Below are experts of layer 10 (counted from 0) of a mixture-of-experts language model. Rows are named router (the router's row for the expert), gate (a neuron's input weights, with its number), up (a neuron's input weights, with its number), down (a neuron's output weights, with its number) and show model dimensions 0-79. Each number is 128 + 32 x the weight over its row's rms, rounded and kept within 0 to 255.
Before each expert's rows: "comes after" lists some tokens at least twice as common just before its tokens as in all text; "comes before" lists some tokens at least twice as common just after its tokens as in all text. This comes from a sample of Wikipedia text that the model never trained on. Tokens count by the router's weight.

# expert 0
comes after: " | ", ".", "; ", ",", "% | ", "0"
comes before: " | ", ".", " |", "; ", "0", "% | "
router [136 134  99 135 101  98 142 142 146 145  70 177 165 160 107 115  99 144 132 157 146 155  72 150 110 131 141 114  77 126  84 142 172 159 151 128 178 119 134 150 133 126 168 148 118 157 108 108 128 179 151 141 172 152 124 139  64 151  65 127 128 129 185 118 135 161 205 120 107 100 182  70 110 138  96 149 143 128 129  67]
gate0 [138 112 123 159 128 129 121 187 103 175 125 165 179  76 148 100 122 177 140 115 117 106 126 135 113 122  96 125 108 102 122 102  79 144  86  96 136 139 105 138 175 123 150 142  69 168 197  81 216  98 131 192 148 176 117 115 126 173 153 166 121 117 113 123 115  79 207 117  73 125 185 127 116 112  72  70 161 143 152 136]
up0 [ 81 121 142 111 153  85  96  89 100  94 136 137 130 225 194  98 100 141 180 203 140 157  70 119 109 123  97 163 106 179  91 176 170 106  97 172 106 150  90 104 156 184 141  79 124 138  89 130 122 174 108 144 136 131 134 122  80 135 118 193 111 171 173 144 132 150  97 102 151 103 118  88 157 116  83 114  96 120 138 144]
down0 [127  95 180 113 114 138 107 141 125  75 102 186 155  73 128 173 150 124  96 147 147 141 184 113 102  67  82 107  97 143 130 112 130 123 143 123  91 206  87 111 135  74 105 120 148 110 135 179 181 144 129 109 112 103 120 121 220 144  66 114 150 143 140 117  98 150  98  75 129 127 114  79 164 174  81 137 133  93  98  65]
gate1 [ 83 180 133 190 140 106 152 210 102 125 130 143 122 116 107 157 171 153 148 158 128 117 123 130 131 117  51  59 151 126 149  74 121 151 120 171 129 117 161 116 164 147 159 136 125 119 111 197 181 136 109 120 173  97 119 114  78 146  90 174 114 130 130 112 160 141 137 121 211 174 112 140  66 103 151  94 177  77 114 153]
up1 [124 152 144 161 136  84 173 172 157 186 166 146 166 108 198 143  90 138 154 113 140 119 129  80  88 173 103 135 106 184 139 123  93  70 158 153 202  87  15 109  84  97  91 135 127 156 117 104 142 140 149 102 137 171 173 104 133 164 111 135 129 156 105 130 105 104 180  99 125 143 153  89 125 131  97 142 141 114 100 118]
down1 [127 113 118 157 101 143 145 162  75 195 101 131 140 101 156 158 134 127 105 154  79  85  87 107 125  61 112  52 147 139 150 124  88  94 127  96  94 136 119 175 157 174 145 142 159  84  94 110  98 149 122 178 182 113 144 121  89 130 114 153  86 109 107 108  82 201 148 132 117 158 120 100 160 163  63 121 149 109 131 136]
gate2 [164 128 113 157 118 151 189  99 120  83 150 161 136  75 154 101 135 116 184 149 148  87 121 175 154 117 121 145 137 140  63 129 146 151 103 157 156 134 162  34 134  75 137 193  90 115 111 109 140 117 120 111 103 169  57 132 109 168 143 104 162 159 138 123 111 134 126 150 112 174 114 135  48 111  91 170 152 110  93 177]
up2 [124  99 140 137 154 141 124 106  82  95  31  74  94 104 115 126 174 177 135 104 131  90 107 111 116 141 108 198 130  93 140 117 172 133 148 180 151 164 105 157 106 156 144 134 113  82 129 104 165 119  94 128 132 113 159  92 160 145 136 147 104  93  83 154 107 123  88 113 130  55 108 133 145 114 128  87  88 193 144  61]
down2 [144 119 114 124 121 114 121 160  89 129  92  39 122 131 106 115  87  92 141 120 167 136 114 129 143  89  88 176  82 114 144  89 130 130  99 163  82 133 123 207 106  95 182 106  71 106 117 144 114 118  97 171 150  91  99 115 147 155 158 114 111 124 101 106 104 152 128 136 179 110  56 129 122 195 119 204  77 117 194 163]
gate3 [185 162  58 120 207 120 132 174 125 118  77 133 152 157 132 104 173  61 132 164 104 148 133 100  75 137 143 131  85 117 105 111 166 104 140  94 147  70  99 129 153  84 138  91 114  89 122 136 135 134 133 159  43 150 174 147 131 149  87 210 125 141 105 109  92 148 136  58 125 104 189  86 169  80 118 134 116 146 132 121]
up3 [131 189 135 150  92 100 144 127 100 184 126 142 148 165 133 149 159  97 125 170  71 166 108 108 108  93 179  74 106 112 157 135 125 137 144  98 177 141 148 105 150 123  97 185 133 157 107 168 146 130 220 122 103  63 131 134  93 113 133  60 132 114 121 117 120 114 127 231  85 122  85 135  93 158  72 151  93 111 132 149]
down3 [108  57 187 118 109  99 160  86 147 104 114 156 127 159  51 131 105  64 157  90 136 123  81 154 112 152 169  97  91 117 121 135 148 162 153  75  97 154  88 112 181 166 127 173 173 132 169  49 154 210  93 123 119 137  95 107 117 103 156 186 119 130 137 190 193 157 139 110 143  88 135 125  77  89 173 155  85 128 150  73]
gate4 [ 98 108 162 136  63 180 107  90 116 115 188 141  96 141 126  71  87 139  49 164 165 120  94 106 165  78  86 120 127 134 132 126 145 141 159 140 129 151 139  91 171 151 142 145  68 168  85 130 133 136 138 160 151  91 151 132 107 114 107  89 128  95 131  84  83 216 159 147 189 111 132 105 106 138 110 116  98 155 155 137]
up4 [115 120 129 113 133 130 118 109 135  50 138 104 164 155  82 133 122  99 159 156 107 145 109 130  35  97 167 115 132 159 174 151  99 117 103 165 141 114 166 141  88 111 134 133 122 112  70 102 161 152 230 129 117 140 133 189 136 174 184  83  84 146 150 135 168 164  93 104  98  62 150  78 156 144 147 120 114 138 143 112]
down4 [161 138 144 134 127 187 150 136  93 122 110 176 144 127  97 162  94 155 138  92 190  95 121 106 108 164  75 136 135 102 107 161  83 118 198 125 113  87 133 133 148 112 123 116 136  59 174 114  97 202 144 131 128 157 140 119 122 138 159 106  77 121 137 112 158 154 163  82 106 122 114 164  96 123 183 113 130 140  91 110]
gate5 [104 128  97  94 142 121 128 228 193 161  82 198 125 154 130 121 170 153 111 151 134 160 123 127 117 149 167 143  75 118 141  96 131 128 113  87  96  79 124 157 168  86 134  89 115  93  89  89 121 132 132 128 151 105 163 141 130  98 135 112 130 189 124 124 120 157 147 114 141 155 172 148 109 132 115  56 120 111 113  74]
up5 [ 96 185 172 157  84 119 144 110 152 105 135 136 119  81  78 163 154 127  74 109  95 119 121  92 139 139  81 163 197 101 151 105 180 102  63 114 164 163 162 106 111 161 153 161 179 115 123 145 117  98 140 172 161 107  98  96 140 134  92 147 134  83 117 111 142  77 145 107 135 118 166 148 109 124 113 185 153 117 162 188]
down5 [160 164 123 151 175 111 147 105 161 134 104 105 126 186 115 117 111 124 138 122 163  73 118 134 156 167 116 145 122 140 171  92 160  76 137 137 178 142 139  86 183 152 195 135 151 139  97 177 105 114 167 115 178 103 101 119 133 148 108 108 152 101  94 102 207 185  98 108  86 108 173 133 125 168  89 131 180 102 142 113]
gate6 [ 67 119 161 158 118 120  65 159 124 138  86 118  82 117 121 168 165 140 145 148  86 169  57 165 125 150 117  82  86  89 160  94 146 143 184 140 130 120 118 154 150 107 177 126  70 186 217  94  61 117 137 125 148 141  49 133 124 158 112 117 125 136 186  87 125 138 106  79 119 138 104 102 151 144 148 146 108 106  98 113]
up6 [143 161  97 106 139 112 158 124  27 123  87 142  98 122  92 112 149 125 170 100 131 123 153  67 106  89 129  84 134 126 120 141 134 194 146 152 172 139 122 110  83 127 141 136 119 165  98 155 113 141  36 123  96  82 114 149 133  67 122 127 108 166  91  71 105 124 107 193 115 203 125  93 129  95 173 124 153 100 162 126]
down6 [ 95 117 116 160 151 160 123 144 119 130 114 132 112 127  80 132 123  96  89  82 198 133 132 123 145 124 163 206  66 150  59 102  74 114  68 101 116 149  66 135 137 133 158 135 162 182 146 155 140 110 123 142  87 178 119 140 184 125 199 134 123 144  93 154 125 114 126 135  81 158 105  92  85 120 113  92 139 153 136 129]
gate7 [109  60 102  81 129 150 138  94  94 139 114  74  92 127 140 124 127 159 166 168 153  57 161 168 119 142  55 128 103 145  55 130 134  96 115 172 202 163 170 156  81 133 100 119 159 168 151  85 110 101 116 147 123 111 147 174 101 184 152 184 118  81 223 119 129  99 110 192 122  82 142 108 129 150  98 116 103 159  92 132]
up7 [142 100 148 118 154 142 116 111 131 155 147 117 144 205  61 153  71 105 118 151 201  98 130  79 166  79  91 170 118  95  95 146 147 104 156 134 204 137 165 164 114  84 119 159 133 151  97 124 172  97 103 150 105 111  99 170  69 139  72 159  82  87 145 171 148 100  98 141 160 110  60  97 126  98  69  91 109 123  84 114]
down7 [139 112 103 122 140 101 147 126 154 183 152 145 143 131 107  99 144 163 115 189 108  51 158 136  41  96 101 113 105 146 122 150 143 140 128 124 158  96 169 167 125 134 142 129  65 111 156  75 164 160 100 113  90  90  86 115  93  65 116 168  88 108 120 164 167 121 108 167 106 162 107 103 103 139 131 149 145 103 145 136]
gate8 [126 124 117  60  54 166 124  75 118 115 118 142 168 187 111 149 163 140 149 118 141 148 149 120 126 119 170 177 155  99 143  96 134 185 118  76 122 139 169 110 148 149 252 154 109 114 140 142  70 152  98 130 139 121 163 133 105  90 196 114 127  90 165 136 181 173 134  66  92 121  90 138 146 174 101  98 102 105 134  92]
up8 [ 99 139 185 138 160 131 101 155 175 150 152 144  82  95  37 189 115 117 160 141  89 195 134 144  72 154  87  97 125 141 132 100 109 108 158 114 122  97 115 196 196 125 116  96 160 110 164 149  99 128  92 169 117 139 118 147 191 113 151 153 129 125 128  84 115 116 102 156 129 104 117 154 108  63 108 133 126 108 109 129]
down8 [189  68 187 120 163 184 112 144 105 110 119 131 118 142 164 101  73 137 154  63 116 109 175 149 150 136 192 118 107 192 172 144 122  57 157 143 139  82 113 128 124 119  82 139 111 149 171 102  79 123 113 158 120 121  58 103 128 168 115  86 122 104 133 118 117  95 164 125 141  61 152 124 112  94 154 187  96  81  65 122]
gate9 [125 104 158 130 170 153 161 147 135 134 183 143 153 123 151  94  34 150 175 142 122 137 152 157 108 172 133 131 109 110  80  70 161 126 156 154 132 134 146 105 150 158  84 119 190 153  84 150 140  93 104 147 169 149 133 140 133 154 106 181  97 118 118 179 151 112  97 113 122 128 149  53 103 125 185  78 119 188 124 110]
up9 [ 72  98 125 133 129 156  44 131 125 106 150  85 180 122 125  95  49 131 201 119 134 119 117 121  72 161  94 143 125 128   7 136 156 159 140 155 162 130 141 170 151 130  62 129 207 169 123 126  68 120 122 163 129 170  80 175 168 104 106 126 104 133 148 146 120 107 103 107 104 123 184 131 100 102 194 123 122 194 147 127]
down9 [165 155 115 121 132  97 126 114 221 148 174 151 183 108  85 105 135 147  52 158 123 157  73 148 153 141  93 144 150 118  94 128 155 148 116 133  95 121  86  99 159 184  70 104 140 137 146 131 159 117 172 139 133 135 134  94  90 123 164 104 141 107 123 111  95  72 118 168 182  89 117  79  97 160 171 127 118  99 120 129]
gate10 [129 115  98 101 113 151 147 101  93 144  92  71 101 161 120 150 106 139 113 139 123 114 173 153 104 160 105  91 145 112 100 117 173 135 188 174  41 116 114 169 151 110  41  98  91 156 142 112 144 178 133 150 153 119 121 138 105 187 113 179 115 169 151 179 133 160 160 123  94  89 107  78 116 110 100 133 118 120 192  78]
up10 [ 98 120  91  76  89 180 112 104  95  74 199  70 158 169 197 150  98 135 107  97  94 151 154 116 117 136 131 105  70 168  82  94 147  80 141 153  86  68  69 145 117 120  84 115 112 183 138 103 122 127 166 116 128 151  92 182 155 183 135  95 144 127 136  89 188 113 185 191 106 178 108 161 159 177 193 133 111 136 124 111]
down10 [115 170 166 116  86  77 122 153 155 141 149  70 128 146 102 171 108 135 111  50 102 141 188 193 139  74 103 129 147 142 125  85 139 142 157 123 156 164 123 197 173 126 157 183  91 108 156 124 128 136 127 131 160 159 122 145 115  76 101 178 157 142 153 111 128 109 148 153  90 160  71 115 141 159 170 158 116 138 112 145]
gate11 [ 80 156 107 182 110 150 157 135 132  92 160 133 118 153 182 107 123 126 129 149 109 138 194 173 155 117 151  80  94  97 183 171 119 117 125 114 188 121 171  98 111 128 114 145 124  80 158 106 139 127 139 166 126  98  76 146 116 172 129 128 151 158 128  74 122 112 140 123 197 117  96 154 161  91 161  98 109 135 146 117]
up11 [193 106 148 128 159 144  94 130 124 157  88 113  71 118 151 151  85 164 158 108 164 101 160 197 126 162  47 126 118 196 136  76 112 120 149 152 113 140 100 164  88 139 140 150 136 139 152 103 166 125 106 121 127 120 146 162 114 165 124 107  45 115 116  86 160 105 118 106 126 150  80 175 169 171 187 115 131  82 178 186]
down11 [ 81  76 102 102 172 124 162 117  91 138  94 181 138 180 158 151 140 174 154  69 136  97 164 155 160 154 150 129 129 149 150 162 101 142 152 143 138 131 127 143  93 122 187 116 112  81  37 141 140  87 148 139 107  62 126 107 123 124 114  75 178 106 131 172 118 112 160 127 101 126 108 149  47 110 131 202 137 111  96 142]
gate12 [123 102 178 163 133 174 101  94 122  76 102 124 137  89 126 123 112  95 178 122 133 156 116  58 162 145 135 200 147 148 166 106 143 148 187 184 174 115 105 164 127 129 116 151  95  75 119 131 146 154 137 117 170 132 121 106 160 105  93  73  90 150  79 148 199 141 154 211 107 158 112 170  77 134  84  92 150 117  75 164]
up12 [183 141 153 132 130 121 118 119 164  52 142 156 177 160 108 104 151 102 194 155 109 145  73 120  99 186  98 172 111 157 115  85 129 108 144  82 137  85  83 137 120 129 181 182 123  58  97 106 173 113 126 112 178 152 113 116 154 128  60 114 152 130  76  77 153 149 196 160 136 146 140 153 117 132 118  93 128 111 129 132]
down12 [174 115 118  90 147  75 130  86 182  85 101 168 132 107 155 115 201 154 184  91 161 142 143 168 136 156 101 119  91 149  65  90 147 136 131 132 113 146 148 113 123  58 143 131 126 163 116  96 176  78 171 130 178  88 101 151 138 127 198 152  89 145 124 112 150 164  61 137 120 104 114 110 133  73 128 135 110 201 129 102]
gate13 [128 145 141 131 160  94 163 123 226 144 155 152 186  36 156 113 136 108 182 100 184 121  48 155 144 154 168 146 153  85  82 123 127 179 152 157 135 144 148 160 132 164 156 131 107  89 141 131  71 189 145 155 134 168  97 110 112  90 103 136 101  86 144 115 163 165 216  86 112 104 133  81 135 105 140 173 171 146 155 121]
up13 [121  78  80 130 100 153 156 144  70  83  98 128  80 161 133 178  95 146 126 174 133 144 205 137 114 108  40  87 137 134 106 114 178 107  94 116  96 129 155 132 152 100  98 104 125 141 115  91 170  73  89 123 100 139 139  93  62 135 125 109  97 165 104 118 115 120  73 155 120 140 190 182 162 133 165  65 108 154  94 144]
down13 [108 139  79  60 146 124 156 114 141 116 117 110  94  55  67 121 139 113 108 124  86 134  54 138 113 131 174  78 160 112  82 178 126 133 128 149 139 136 144 178  81  98 141 158 125 131 101  94  80 125 186 159 201  76 102 106  93  99 167 120 166 133 169 128  92 114 179 167 148 136  53 130 102 152 146 160  80 163 113 135]